config.yaml
num_hidden_layers: 12
hidden_size: 128
n_experts: 64
experts_per_token: 3
d_expert: 48
d_shared_expert: 0
hidden_act: "swiglu"
moe_layers: [0, 1, 2, 3, 4, 5, 6, 7, 8, 9, 10, 11]
router_score: "softmax"
normalize_top_k: true
routed_scale: 1.0
balance_loss: 0.00221
balance_bias: false
router_logit_norm: 2.0
n_groups: 8
groups_per_token: 3
init_std_router: 0.00832
lr_router: 0.00152
vocab_size: 8192
norm: "rmsnorm"
norm_eps: 1e-06
tie_word_embeddings: false
optimizer: "soap_variant"
learning_rate: 0.00767
beta1: 0.95
beta2: 0.99
max_grad_norm: 2.0
batch_tokens: [32768, 65536]
max_seq_len: 256
train_tokens: 391400000
max_steps: 8380
dataset: "wikipedia_en"
Below are experts of layer 6 (counted from 0) of a mixture-of-experts language model. Rows are named router (the router's row for the expert), down (a neuron's output weights, with its number) and show model dimensions 0-127. Each number is 500 + 50 x the weight over its row's rms, rounded and kept within 0 to 999. Numbers have three digits each.
Before each expert's rows: a language model's description of what the expert responds to; "comes before" lists some tokens at least twice as common just after its tokens as in all text. This comes from a sample of Wikipedia text that the model never trained on. Tokens count by the router's weight.

# expert 8
Possessive apostrophes (Kentucky's, Men's) and minute marks in match reports, plus modifiers before nouns like American, British, two, local, younger.
comes before: "s", " footballer", " years", " War", " politician", " football"
router:522556428610537429590544636553584465487466480473465516482501584493514467517497505497576425535543529547546550429512500540518478425563538468484422607456521487513580466421518467463533513471561472448498485456539449461490572487454455501438479522511501463575481445589467480465505518513443535516458476494574612519477588363444433493493551499453560463576564546453452483414598498463489456475492
down0:550570491538481567586413497502418540539472490440436487425401570588453504511439465543470576506476573556532486518525493409423528529553511537440595483485503534436563450515393475610449533527497488554507582428462470473522519540556482485513458443502482587546605539504484543402506456480511495514403643468507540516530490534425465455543554585487429441506536496531467500563473547494472530523483
down1:562566520511585441544511543496460454588581498493529420443578531600503452502535512508597545520510479551570500401512422560474562484498475513513483595523505528558470556456582542400494494501528535486503566486476502494408564426411444501530502453437599443616560414499415482450445525467485523506490505446507563456459493463444492538513434466461531525519488570516509528463519570497425473646500
down2:491377488488479535494485537571594438442479627565554418422499463560527507533521465592551563543461426409535455476471481522451543484445504406535532457424490479551428395414485494482418524585536495592440539519524489492563458382491531476567542564533436521512520517536599527485583540486571496427553511487588556533484521502490483499540491535494501428548478506457499501439469459561480475561485
down3:484541428492448483487586565506571516368548495448521481456469522506475475486452444527465456534459522475569500565499489488474490517516569430515540493503583550445533455547602477447519475567517447577558545534496541484457582478551487525506484567420439478532431459448497528493457422521441483598503455568599505512383480391479512410426491526456505499540486442449481607559499386563546576436551
down4:509510495489584480527408478551536536554584440517552545570522488567472496498515490590555432507556528485471482376501622516481488460524468586467576475427436485455461489585496459512512544543502537428495508413537567501464443464565489503516497517528494460505430506503486526546487571527534501402465605513464504557471462485451568531496411563407561460480521564441650522560430427511593549451531
down5:509556587475452511509468492533459542543608529522553474546472520511487510505450442502510497511513507507483470575429432517468464437533601555508530495486509519558427550485477437497479496504551479540488499486609515504539405499502398472504447499555482543591528543415573400443541528483390503521422507470585426559388572457507445532466456615527598455354515487560497470520581537454508463514435
down6:480535448426486507385473497524512518391494433440458486496547519559539485526568499478494524438546509473435476411464395553517381489424492576581518430554529461479507556547435480439538559496394603531531489518418506541470539473510578480470521549448471533514549475393504491516520519528421473482504577441530474506498487535605549539485528513433407498461380573511486468493510527384532508426466
down7:466452449577553523517509472503483514566486433509435385517579410482442441545413482463452520510527462441484584452536479517467501552507534490490464456428531446453532626585498562505573488556533455417407530588509491486458512509490409457470485478489447593480407474500526472516504425404509493464455445462532514485491512407485403432486421480434515426423415445521500449475526578497465518594539
down8:522502466526553529476473459477574574523519503373508548530416444525510471493480495533392537390430540459501456506433539562490433395566500422492474563516440430472541487467537547455478468546508577452567517549473445457383444428488533435496500459538418485475509546531447420425458415576490407537477526505513521566575430482526501511491500414553548529446545583568508520464524478547499576413474
down9:401612510508431551486502424527633504529536476549589529449467521549510414501512448559509472484465531505505500506525465508583520546503557486543367510519431470519505527460526472454445528470480407472546506485535551530529442417530603538394469553462449558526493606434416533556470401542596516516492462481442477492568512532440494452474553501478563499458479538509510533565449547377462443523433
down10:532568581485501517470482535488456622480489489557522564548464464515461495433546505529527518448493521452559574478391517601497500468492545485457443550467574532486461565504520433592498469513452509550410472523478383462521454491585494471491541610520561518486426541523477504575569452455502413549475501515621549500493535550526569605385528447453540497571601558485461509571487568538527517565509
down11:413548459514451561535492530528552581498498448421453498529521527553519550552463463567504491521543438511426540496526477415508625503533487462577486489520513546474564507479449527534428593564545497482547455437415481437421506417536441544417590516580469438503498431529503518484532555373519469490534437499562422504531438518460626523506519489505550554462535557434427493629545477555469431508512
down12:449596563477559422511494507498524614511485526432618533409623491518443520524577526530532493465467543513435461529499485461448527590516451499501474444474433391568447490527490385548439526502513483596451496465500439511463491476538519533493472468537384444618468474483550472503519504607536470560512551440431486526428466586494509546525500507466465519484452473423523451540545583538506581571534
down13:536404507506488534526526433456443502488496525467547517490568551539516448442514502449494508507516543430504446496575482540424501485520462511524440476502478512379495511539551545547565519658536543465561601395507481484447468469462491463497457542518574456476428521506501543508488512530588424415402481578454501436502624488445470611494506537527484591467585431548479473596549481411584536551495
down14:578462424558495401572435547489547589485443478552436460441468559476585434488505456545528468491488436548530522534521507567480388468477551504501483535406426509477437473481550494497538534446561520506579456541483539558384545446433492418465478506447509510464479589547476474450385414472510511448512527436552590479478531465510541588587453498477504534573563458443414489435499530497554528417530
down15:418546500557498501546500552476541463529519481511413503469539538556484552507535533547446497517538537403461466477388468450481525366483532436528587365538450419601494448524489423548515456471477460411495496548586446447474522532489521486580438435441564572453543536406506522479509523414507490520455442558513486465482515501511510454593492465534466524566500454465546460463613546419407533501425
down16:470447525412527460394521436446527582469419520426431480531470463506448365454473462569446491505416417478533561441533528520574504516456489445437426476468449540493570544450490482520589527507432447500542435466550517490446467550524486523514479454522558486486555446420500545479481644490572491496528545395564461597512494524482490510470396578498483544496537417526504530512441500506573455553417
down17:505431480653521510572524512425530501500535469469507594573500536482460438568550480453553493577526491535449461484533593522545510559484471466504475519486484506615435532471463456354517499521560539513521510483501474419517443519610507547479553491497533567457498478480547465488495551544447460534417511469588574574437512486491460628593533471455511609495530491448477437415517422528472596535498
down18:569559418423481472475551536542499510474501509525456464554493529479544398511524502481533594371500558448567555536490554444438544455554524590508427457439520456555519466522549436519464546469544520459583458524457575492585443570452526459444504482545502444569555497481422463610496521491499488444487525452466550539493429511491503554420618390502442510494475459564572632513533494526477489587500
down19:419471494527430504486458485430315574511512542451414536586503547538534544447407606498493463528505412450492525557512485526481553480491450524465438463460512506551472477485519415419476460481449543546502525546471475479507474459545511503510585499542531618583548474506516495483383477563535588492539528521518540506457595571390482428443561515493560503470482576412548547441504479503444470535461
down20:470511464455536585487520569606508450561432450574395482513490488526551500541534542460479594469471450608503521513478507518453530428469418507512454542455431497542509525519496530456510516516464481550498501534483578619526586531544541464490430469492482470459447537549546524445587482581512488565495517541557392452468554530474529440458539516422511480483657491511553508465587433553508440637572
down21:466469544524436450435505566472515529446563503567496473589475339457534556580477476449434591443414488466460453459527564552487538597513577416510613495435488544553500531537475505507503477469451505569572569394474539496476476505460515447525515402427523454467499443488584435538452469479536548477528536513480472537529450490487572489526448493481469557510493566399508512514516596500493592603456
down22:457488532548474433586507561545426626450495564507479443512524456573439484475442500466539599605521597502497522441546465587484493537449558466488433409466540485460577480462392570452495531476521488485517496444577464497516571389441518568493526459449518626544389439545463506487530504490492448536426468542512471492455521434502447550492493464509518517533523507447483587374464583508488511477492
down23:463501462444455503495421500444522476490518512557507508515620562475494590535522473590428522493454399434550538588571493623491484515420473467497471476454556579477521461516492520454448439545532551502545456550574489628538512540565507500443544473407509440490579490520546433479503455446434457435568525488502476550643464478535531529404474469515502523483442545471498610533529442420484447475564
down24:556410500528472555553496532586486606441478530523528410558567570464456512557552513483539539422421485527558554510482524523557508531524522548435509486563502509509508472524543636447515496509502463460433512597441456465464571448604525468530516439459470485491453511431499486539463492578529541501463507517437593456432507461426550419492495514530635620500496501525466483575447614443529528417459
down25:504439473540483513508405527412522473435438491469503505517454520532498509416500559566519566523541504545473463457480496462547389528554590482506494584432567540424431514563438501535410539589444452582607458505509628571487498499580515495541526433475509429525395481504509468599466538521552443525472498510459472467555458575432467509539479458544599510486463555632472540492495502470508492512401
down26:508442408530423500508512558545592544428521468435529549471446546586419448481465572484532532498422435467548523496510441488521498483456523492468482486466439465498445494432567529575487498470516579408495563446579464563559486569444480416514512506465468468478519470495468529557534421571367432450434534509458384476479440588472446432509488434414604456517567518535485549525547533564529556560491
down27:416505409549557541483482424562517485536531467504543548455493593535534581493506556492546428499442475505476392546526563409466481490511565494536510442575546528514479487416431460539498416450419505497506487570392389458379435465549494531505450504459455488499574380414503506543424559556489501421541479486520527436556525545448532524473486433451495416528455477467564554466558495444568497495535
down28:483467464462551550466519427525461505507583501471433431558419582540591398496535473620610477556593537470500568515460516491451449476532543506541480524555592451452462450540455495497516461483527504469566568493545460485546567531419503432508409476413408445433477405526558561484561569545528531496466390516505428545505476520540498538391526449499469499469506531473461454545477506450568508440430
down29:487465524487535479497498423442536536519469481494490554544488532527473552545573435469487526558529455466531480431601435606450441447556521539538525477572506550498536534465580469554502524465555541607538452611534547467565459475541449435508504484579512579505481485536479478451526460505573411653534492403433478457538503367433477442524470402438440508425506489469449443582523516520544531536444
down30:450482545482520398483438533490469439553491420519534507553583420488547479535554526517471415447429496516549509521349433491526467576454446514502415482575530472423491470468511557496527418545481581510577532571492560539483472473407403506515414560548450608507519530491485497512526465588480570545503435534421608559503458462502565523518573502468416545528483494492495577574505472593514519508518
down31:467552474557578472521495504486461490430461495484452480577553518596410442472502483472522479514542533441493452580460508473520496598548515536587596452487373490554454443420486564380520440547532589551431507425483530472492447483519415464422492477407555458528479440604450505438471461502563491503517401534562471491490459542513477444474490505503457495523498493468495538458444516470533322454509
down32:465429498519497419574493522567590405542563561506457498594500400575493455501517517550501537596596505491503457563474454506426518472532449508480479477478531526559617463493466470552515453513446544408477513442577549476420441494520467472526503470445445419563505488467564461471437535504420478535592412496456640578536494473498481540498539497563413470484535458455438444563555432514529439536521
down33:457515540430545492523615488429532526461450484444424521467523536565526543538426416484487429490544574467442478431538451541458548466487565601431442533509506564597564544508522532529554442511481542485528549500505562448562480477485450494472458430521464511461462603574591473579451469556520449345471457463544442427501423503490515510550496481532651537540484523472485545555474431522464511485441
down34:569520496491431555494591524600505534595565441490527501452505423464548578483510503526531400518517470443460453607479416497581534542467498457468529521477581460531513497468537421588564464417454516529531482411466459529528496424490519412648460502403476537474410495506523554531566535512468509545441425479524481497569525431447429557559510527544419441471514449514513495515495498538383446517488
down35:556556472544486505571549486500503531460452443487495434502501489449497480468609483485615490487474473537488462589497496475464485393418506384615507505460503550527483452520526458625547505478447560496541490481400566532522549559559564506570473473534500538444479567433525510480572508478547545397519555543469502582500419566535481563475450466537512519360445541453561396554440521544552491454481
down36:506475546418484594500506454484463488527470399480626497617530464496616565528578576532475472478466454514498498483536487399504592465440500504530509565521522415545483520432564459483443538536534462520484559490464502440571463435520581491429441553485505441586518505451463484546474458426528475511457485482418462642462466417511408474538469511431518526515512538471501455492409473484602421458524
down37:499495515540441499493503579602440513470518532529485490531537567466484414491445511463522507475538569524509528512515399553469408492563466431478467610440505428505626430542524491436424448565464432527573472382503479520498522552457495602410446490600525502538441467489582490409588429441463441479550453399501528477487514478453569489451490506495465531555520505431464425463549494403528510530503
down38:531481416539514491492471478543479449542462452473509420542543466508563545529532478380521531528451615510529493514545467491466488465476516502447484441473497401615531425472557497507484495517520413499511476540476455533442518578592456544497566618470568538547494495592462418504560478485421513564491493492411556475531549526544446494453432464568454467656565521427514437577495555563454552469420
down39:488471432514518616478508439527426451525472444493482467427497456492529512466453388514496582514464490386398507498514525536580530496509521624494447542488527485554484528496543471553530354580480519431477463442403470483543509437461476489507526429510597451581457587431442454549529447537447554605540506521506449582538413462525474533511471524525401439428465548505518523526504452560496478532532
down40:498581468421522547553441487583511463501491580529472544546453383441500554539479503493465481463511462491357546505555566473432551496511502505535433464475472615541485513601543383520514487496566433498503555549495512460498559459492536464526460617512413482483501439489456558528511507501466435469481526492453480512467442477435559546504523525538428412471616512618464621494476448477523567433444
down41:422493508488446508478504511473495517527445502497479319519519439475405462507519501382467460518483482433576525524495532424544434541453481543515540566564498506611582524386554568503436530539498464436502470493534522517534463474462478404481548419538453502455407492494490456507528581552430460486540588480517506436539607493435441540618552575517507513515412512435403502474462519515524513495459
down42:446507547596515560548461504503520498627467611423472451480481465487522479504454445527507608450529462513513474437518491502493542584519530542468557570541455625448435561399487481506523463581424533592526471423512503427504447535522568519460491493533452584468508550510447464452478554495501521497474407528492527409489566429503512499584457571584466539517522443456581570493475445469502475439377
down43:502537559382513574358567451558450485524492571571474510456515518508469503485484665449491518439524490494481539539587556607473473556357574519598492439446488474456487547553515525482422458538505478553533581419469518549506478536581478555493454434503475556497517464515414471498555517476582525515456399418488534497524572527553542515555462499459501502478476469509540492478533492555476518446423
down44:491475440470551546487431533499421519531535548587453535469452477530532541470576637451412571479525522441423450534499459582484527512498478452510501499505489443510485495481459488496551476454470429505434531456559521616417448492442508494473514448449480532460450523409562495398553545527455491418467549453492575369443436395521500491422519491455456578523414389465555485519429472513460517550555
down45:423538451430510554511481480529449551500452475529550477510487518560543479539478471520477489503463441495482544513606484407511392564530572469475498576469408525537408472534506438502513462567465577575423559531544429422430441553422525450521496416489511536488476495456591514584471555410449453511472564496518515488586480455420523412469558402546544516540459479574533432504597469586496483422458
down46:464473451492501576570461529537586502541448488493527523399431449581456481464434543463528479493458559544390517640496524482451400503459533470446536499521467479526548556593508509458499445471450508469525486473556540458556534470537505428485531602504466512549524409464487448430554380406510493477484507515406455467491552426475518515483508589542452463491477578508606387428428514574495466486532
down47:474520458358470496512550550508422537509529489609445526535576436494504470408478482472584461587547571445385467478453433559520422554509552383515503447554515466487368457472488504459404522477442564499476507567410483561579466537489428508551452482469436494504583475462455492529456552506516430530421517502450510537464495508534492420519513491526471418504561502435496460599530509514478513531575

# expert 42
Common words finishing stock phrases in prose, such as years, same day, so long, for example, However, this, again.
comes before: ",", " to", " as", ".", " in", " of"
router:591516478512553453431515526473465498453567443514593492525499474425436524542527452461428492501464483470524467491568568388490438447434514540430537479542529523609524554459432459529565424504520425447517585454471554387516500546550590437459521536514458503564550568471484422613505429554430470490540496524453467418413519550566425482533537587564566520512495551542491518432476467548466549480541
down0:476539496475421492532551422541478491454491550468395519490515478505460456499500452513489503552572496429542443400467483525500460599555619550412485505522565503520457498454553459552571419521601555486494495472521509559407400533434498424493570523476585535401478524576505552544502576537470480421580575499505564516479487574497432460551506522414504471458484441526529446599495527563532548492604
down1:486498559400597564576454547531408441438542510479589469514563522454519515531557517502483494501472520572458491469557540440474551489507479402480424553449494458465421562531531453483442556618512525547529460445527540510480398620379519495485513409616515460465584413554509500520469478484466454521522493535547512497566400474501567591488488442512493470440434484573526490526560515458502553493456
down2:521526466505503456545492500447532498562468447512427401529476532528507557503433452651434503603490535405498568617466552393486493541503451516499461443482443581526533537560515434422461540511503500452436481490510548567495535473402462456527478470544481503446515438483534546633521533508463529441484425461464534517507543464349469463510494510500501555454544541467576435485550474539499478483361
down3:505484505452543547527494492479497427454533551416380404465538437530513571452480449465508441530458531482573486517473491480640546579481606497451575543507540512491469513424529481463583461463507518417491380589492558444455526534512447556526580420504527520482498509547498535414553465533543486585574440463497581518502556536531545504557391518515406514511423486488435495492439468424501477411477
down4:527563501470475487469513534407487475481539495611577547392464533492416581553432504441463501511496609432481468466511411554487536532523561525520548547557521528566484558545510559581498509567550474476477481455556493490599463508439503413511524571467491500578471471452525479502482539523446385532496497519459486465583501408415448410551406579519502435573518515534509611560548420479480515575514
down5:588456439473460521474512479563501465491521496472564565479483571476435517538471555420517498460509501432442441486565520494472495552484476546499503504567515518523472442490556514484424417564506473474363490406409514485414568548563477469536536492432542540500467495516512457494544546509461413534468498516458558509505489422503618381533441471450538642455596603524591453449546439514539602521494
down6:498574469531566432480443513483432500555558506467569525521530413424432441515529452522563510521487514542517505504500515516508578377547499462530420460555516506546587356448495417416515498442464418523528533537455516451588455518465472544540597610514538521472507531505390514526512546548455426514471520412533455533507532556505433587485505528499544538552510477494474378539439514490439597575502
down7:566424491445526497508439528529535466519452494499552583571489423449437512446405489420501511571456506404466439487601457571500373569541433477515524507506529477484463373459537531642540494428492443463560484513536515556545475610439464430520502533465449478453532439436512498567565410468450557533440462522477469417470537530493451443483554551505491494441551494565455484513511469476584535480533
down8:534422395503571469460507565507591471506478474508501536519558399528543451495499499596476571509480489578478554595515506514408511483574543549521438502495461569478458422419537456495517564473495480523533507450522580485491452552595493454420566472550553473432555494526514535437454619512631508434563486463518541491576455514531479480514485530436446571539499477504375457575557483439507455593469
down9:498519463546505553380653574563518527469553469546549454515588521465448573512527514404532479501402476556536446571461466455619456468538453545460588475562507467549514412506503536478441577448524488571505398511509538488528562499542495429625492432530481503487433478512500457559485541557469564462513440500471507421472561534495527457529451578510520474532516475546505508557511485466436615534434
down10:584484553483381498502464484426525479555448456449535606534409548551521477534419537532468449499426461572461432529457411485481546570517501524486553568509489457497523460647441536447407596572506482508516533549521431467547540486519459517559560508528524523503516475495543632517540484480518494443616554438599476512520446520490467558488502514488450449498473508542464456369529574439438491489520
down11:429445474542401469576484571476522543437555501554535464410517536524529499578465470491528423459540490595476439450484481488524457446531458609562546547503561590470518477546486460507494489529494572453564494516358423472506487413505489533556497520504565558442490563433506490427506532585486521489576463516533466555549508477403443508544519380531387546530512560536446519546528471542567391551499
down12:509494523472549553533487465459490462472419431514561462550460545574526485519536446364528460487522564533405511498531531560498492525531562478575571541440433423447526486497455561471508451449431510450395444490527451546486601628465530464599501486453423450510540452508538589495451525574559510413420506477529444440517378478416488422497532503411507470539538453523502449563494547499509512435471
down13:588537566428561522555456548536437585457487404526550543513429482419454482509584549504481503416555548446525541523520463454409442468454548447456512485464503571517478426385465420555499495551506448490459474418565471395437509441556483463482491533575478574467462525539517537573530512508495564450415570577515556529459512614446452463503457495539509498578553438546487580498440516528492523445561
down14:559526448409527539550432574487529613499507590562527481526488489541579527503503442481579505504506519509462526571536438582504527533438470477461453440456432425517586465537450520561527461564478485515538542495467543566483436423420462392533494499523479469557517452476548518480442591526520557592453447495410450558428569559554532506477495468510369565415522416480437456498520522507500583447568
down15:459515466534519500488548477425511446581574562440524587484476437500586536486509438469493499463589545420507546515497466438485596466560482554445418521468442508486606518472483442569502484473382548486483359600512578404553471496570513437488444502455466503534493501517541480568526439561517609493591541502510430537487503540454400497458476551457465557425552547588520485470474458488479486471446
down16:437469464566419484428550508545541553483526431462530474452483452460542502450509481480619450526524501565462535564499445578544413540595561491454475559472419461433545451580519440471539517509426543526586467551413552516450575444474461574443589461444419566489431508486487569489521490534476561424497446519428557514494497484472447389452478465543512502525416494448588465426516431501527420522510
down17:507409558344395439529508487524565465551491532479367424527501483509508480468577450385455517514580495511508471472451495541486540468523463479531469495493498460462542425519511464461464520504426506611531414540431483518544460530467505478474418513467505555416506487442464511481461643466597426514454518566516495545536589501536446531473428526569527551546585457484518462465499498440482455469389
down18:415489511521540432475440599353609536468600471450505530461506521529487433436491498474476533503470588414491535453508591415507469447537442539467501538491412474606462460536482471471468527470458457460512488485474458442437570406439572484467514549518469545499495494528550555571467529554486431564456521561570457507555498503607509436483538573445555416459432531517454552473575486569507463559497
down19:530466512445493445485557484467427451466501440623408543505498418477483433499579524527455562558574571534500542506586539480458427493559441508575573573442513557485516527588594511449557416583509526428496579545476542532520565531520517567487510481505512425446505529598491487467525536511489500472428536470534468508511438550487535561445563527474448589446513465661496529521461451434486574488563
down20:567624542529517556493513566481490505559553484384544484430528449462527511513484497583445491554560403519538454528483535420570407562514621557527472451487415526480528462537532560441515567515546400521508465464482547564538584545454518512416429460506583471573456433490517585502477561522464545467443544430443527523569477456533474438494528518584556547468425514548513526499412529539514446453471
down21:488486574530534543538521519558505464482430573520474432462525445443530620541409461500456403450507506497559516519506553464417557536528460492384583483501461442513463572511544423519485569485454558556472485401502541507566532461511429483440541517494517455480474574546472569436458453443465498514432599449567493478490568464540581424596454452442482398514502471467413510516574424477437543516565
down22:551462527571405587552499518524463499505563477511510465441482494493507476522536418519514508466464514509580497496454469561473519573466519525584590367544531519494508508432486569537520528473511529521468410514524523452584519425473472498480517508556492549351569570424593414429449392494477524488526486477527487479527554469469593406454544584505533398534412471543472517431509541584506599544494
down23:480516544494442445366443520502520519495492515530443552521417506429529576541457476495466586514540430533480562507487511534511444394470586526538536496443505495510585462511489461543450454482445519475533466487532493492548497464459532484495423415532425579420525604479506446488589468442503372512517410527529524476450575466491447548578575486452476441462532447485506510474523615542562658562528
down24:597522505531491519454479465473677584320566579489499524478510444431578538512473506562577412455559465437481580465511468472477563466582463458487552548547543463539460523503520593533437539470564423569591523481469551459451466437482516457535427471424538448474447522402440492494466536463487494530454545439509483448550490485479494538503594493455511501511499470496531528474539482562479505432533
down25:486499517473482503463601573557587523392532350506522456511458464583609487455546479488514504589484465481573490534537465510416606484561393424428476466548625525472497527467476473461509503486481480447456463516429457593485512520423450518483427515440574542480448554509534483416587465543445548495453470476566536453454534525573465520489578542502477439549473543456453482479439528476563461535490
down26:538510495448621607471525475464543501572489543434490454506419406465463490563439500507501489480418521537454523595430469496465527465468490460561463434442576557541539529615537498556426471479576551514504615545547512406511585511522479538539435543501568537524530490600529463519588520539528480419523478530482464520455518465547563555489489573516450495489441481513494534604449480638570455534484
down27:536479578565482581598500576497568435635555553483544452519527558489391506495489598469461549495506421404534530503528554474459502464486507558478560518528532486509488480592459551547541526518468516392465531498470575444409515537456466527584476474520331432507470538470462418520463443521558445523449548442471485520515614500482488448509486543482461430544468496573470475506483442426490499438538
down28:542478503497484508523581477465531572527381455505491466434516528455496510475556522560506558560411505537462429489508567520518540399528529457508527503374485531562475431456532456522646547486609478509527441582522496526431527495458509493441494401463562475545497439522441413478549531565524489477460544480467485480536490374520468502398473319500528493494544500543470403461508498519549518517556
down29:436496481472473529540473522475464553459537467520566495535539459525524508494501447461451510547394544509464541579400599495472510563395535528440387574467529549399495473495481476538538451412521506475518494517523527497390488536585442560437410550562489476462430439421573541426555596524542465451570520458494467441492410493441426504448439556502573533555473500470486483484528430505439595431524
down30:543504549581471504512585539481508457406527436468507541555565468453366535490508448519468426615560565527547474536376491572473501495425478472523520475476543460560475499570403447634495519575414548550468418536510498547460415540524469454461434504449456482528472473480382517402549470446510441472424416537568514540399507524504488502506518482477483548439500460503474519547480503554521453485517
down31:475492606472548448561415567412529521499584581476504466513450497476490446488474497411407469483429389442521487590567423488561473484486522567462471580501539378501588581410454468526455534465498511548506520452529488477447480532540447459411510508525540480478546460555523456477479441455406363479478473523460496514510497476443590424488524482514444507538571511556519475551467595531516447581510
down32:562498425495551458546482472502447507448550489461442608520527614477533493524502560509503477504500419412524521581575534476413490432553535572512520543611490534466540554450492500584479478498423515519489420568596523562472477530557535460519483486512527503492447399540372487467471557574444504476500518499501390546463401487463415509484525483575592460476487473458426545545557505462615458493438
down33:448460413476498397543485582494512582454540480377526533541523540516567522491475510569468463448441586511482532471485469502539532464486520608470484515558482406499418477528482444493568557513523534470479610513507521479536525491530608461496471427475549541478453623611573538547535462492535434481428542444526495567449516470566482556451583572546526530538610463492480372467456502513450475488454
down34:500558504472527530543479414506482481479521429429513606482528521525515537546437652480498556486562519419490465389506452507506433470515592409424526565504394453426477485520609511476480451498464490551491609576489522558512549484495472457417435524469479489507442513501495537446483463460502503427463445548518417482453572474560528635542407406495536533526488548559497474519503493573468498487414
down35:489550523487457564516474538414496558507507557435469510459615487472620470478473451508614481473443521447498426538600553545525517524458435435596558453469543503402422508528474567455402453478472531562430446427449445499380494542492564490434503445513496506473444541512471436629535553470578533516440460474515468470516495412456444560507474465580468500475428520499545549550466508452499550471478
down36:533356462554515546471509477546474457423449544508473529551477578501467441474365564472415540591474482417460558492465492426513501452469520407513493449463444377574603425447501517460477539558504422489495529481539507505512519501482495533410445498517391526520417566470514539478481476503547469435522502480487354477510448549499582390460473537533437466577454494505565481499519492478520521448517
down37:567492489510647461583479481450484568488541603610488560574492539446503522424501421484457550519491422555522493444500503387493525505524470446514511493525518542484484395544431498436441452518501565506495606451451526491478421550560470576484518417482520406503623465472473561574558484563490500464511508519576586509538478468566477531432432498492545458459469612539410516461502524505504549517512
down38:484508471465479497531523521445452488490399574524506516530480389510515529562546517504458471565510448509451470526549541506504495534486541522440566465472491527453509594563472436427402533423550482414479499439515582473389465526525492559426495442552452544520436471456507565487519428531497515581461586495487435494504524468671514463419485523491522418562462393570521445430536525552528513574375
down39:484446499448433445496468554551474529575483491399539469517490459478585505561486524554427519517550464549486500504543503561544548574518500459520520422540414512513505440442584487516426501539541525557553539500368512509400547429485479595432439513515473458461443400497590409475455472541519513463523452479441610496495369465375469536538498557448596529495488524485415489555455520477463528540466
down40:537544443440540489604666551476435568503514467476468414505476594447471536534542521592478409542506495453468510465556521574460441470511499545544524582521440472573505433501476458476441412479462470441522492463469476434500558565438540435462474538604492484587531536442527444563542427458458515408533458490520370463500505517512549505545506511452451488591419529500436491446548461491438477464474
down41:478460512547433501453428497555469531557445537518503526499462506598508532471506521586543605574462535492590533486542469471517433393520417454544490487414499600491562578599448472450417435597494503486525511605497473433564456526524514446516530518483537474500467410486598456482500540440526384545480543416541471507426466530487500422487504467530523480540395577488433440442526415546477487503515
down42:493480453470544441495552478539558483565469483514474491473540509456491439484502461506550542428452473496476542555570494531502488422570441503589540474498507410416553447537525498542488482543599521544467489488578490456411466504421674451541423519531487563516551510511523491415516418451542513515525523471563493571426409506409462516540423472473575514464559590530522524545470489463457590587361
down43:477488465584529412522500548443479542476462488487559525547388460486476447460530408552549473401606437496479582536442499507493438474538512471552474535496555501404475452453518540569454495506528536544470430539489498526468451481457466517540441493468493508515398527593532437446540428510536521553531396448493481486557614544541517506504443492496518433426452547530375589474545523538339444505492
down44:554538501420426510480461556482580578541530490508522435535577573516560435450431554481591552431455582552505486505438488485460554576513535525471452480499537517527548478520495399419437605493451458447524453528424495458556494536462441529520392522378513494502512442490529465433527538469446478468576522421474514518502524568432496493373439480365506453480506444530469511570493437477493484534409
down45:478493580521420532493528506497619468487539509433480425470455526573468503441505470523594390507504470545515461470531509507500492452466499491518547551525506494445475481532571478529589492534482363460568443320545574438510525468515542424548499573494483514496484476506428505513558467555481545463469367536554581478436561472463489451463508625495550572544464486504398503477552442475551526444460
down46:500495486429496479498530403575553477517422453562515496493520498562506475563507543545473412480526472530569472536530602442498557546480516637615470492535543439471535446447569409483468497520467443447533462618467532529466476533528503559443517567448439461470550449536403540599471500421542532601502451491517553493499558438496593443513443555468538423563426474560588524585469495470497495492508
down47:474433403518498441555452438592484522535517466468482476513511612535465524477552567596488516442445539449519440537516481523389464526548478560410473482425553399472493543463490626501447512473565482440569447494462483537479532448550591504504438476578467431556515434526508499482552575534570401526428486574470448504497539442499474532557462510474452531476425523487554564432455448525595561421495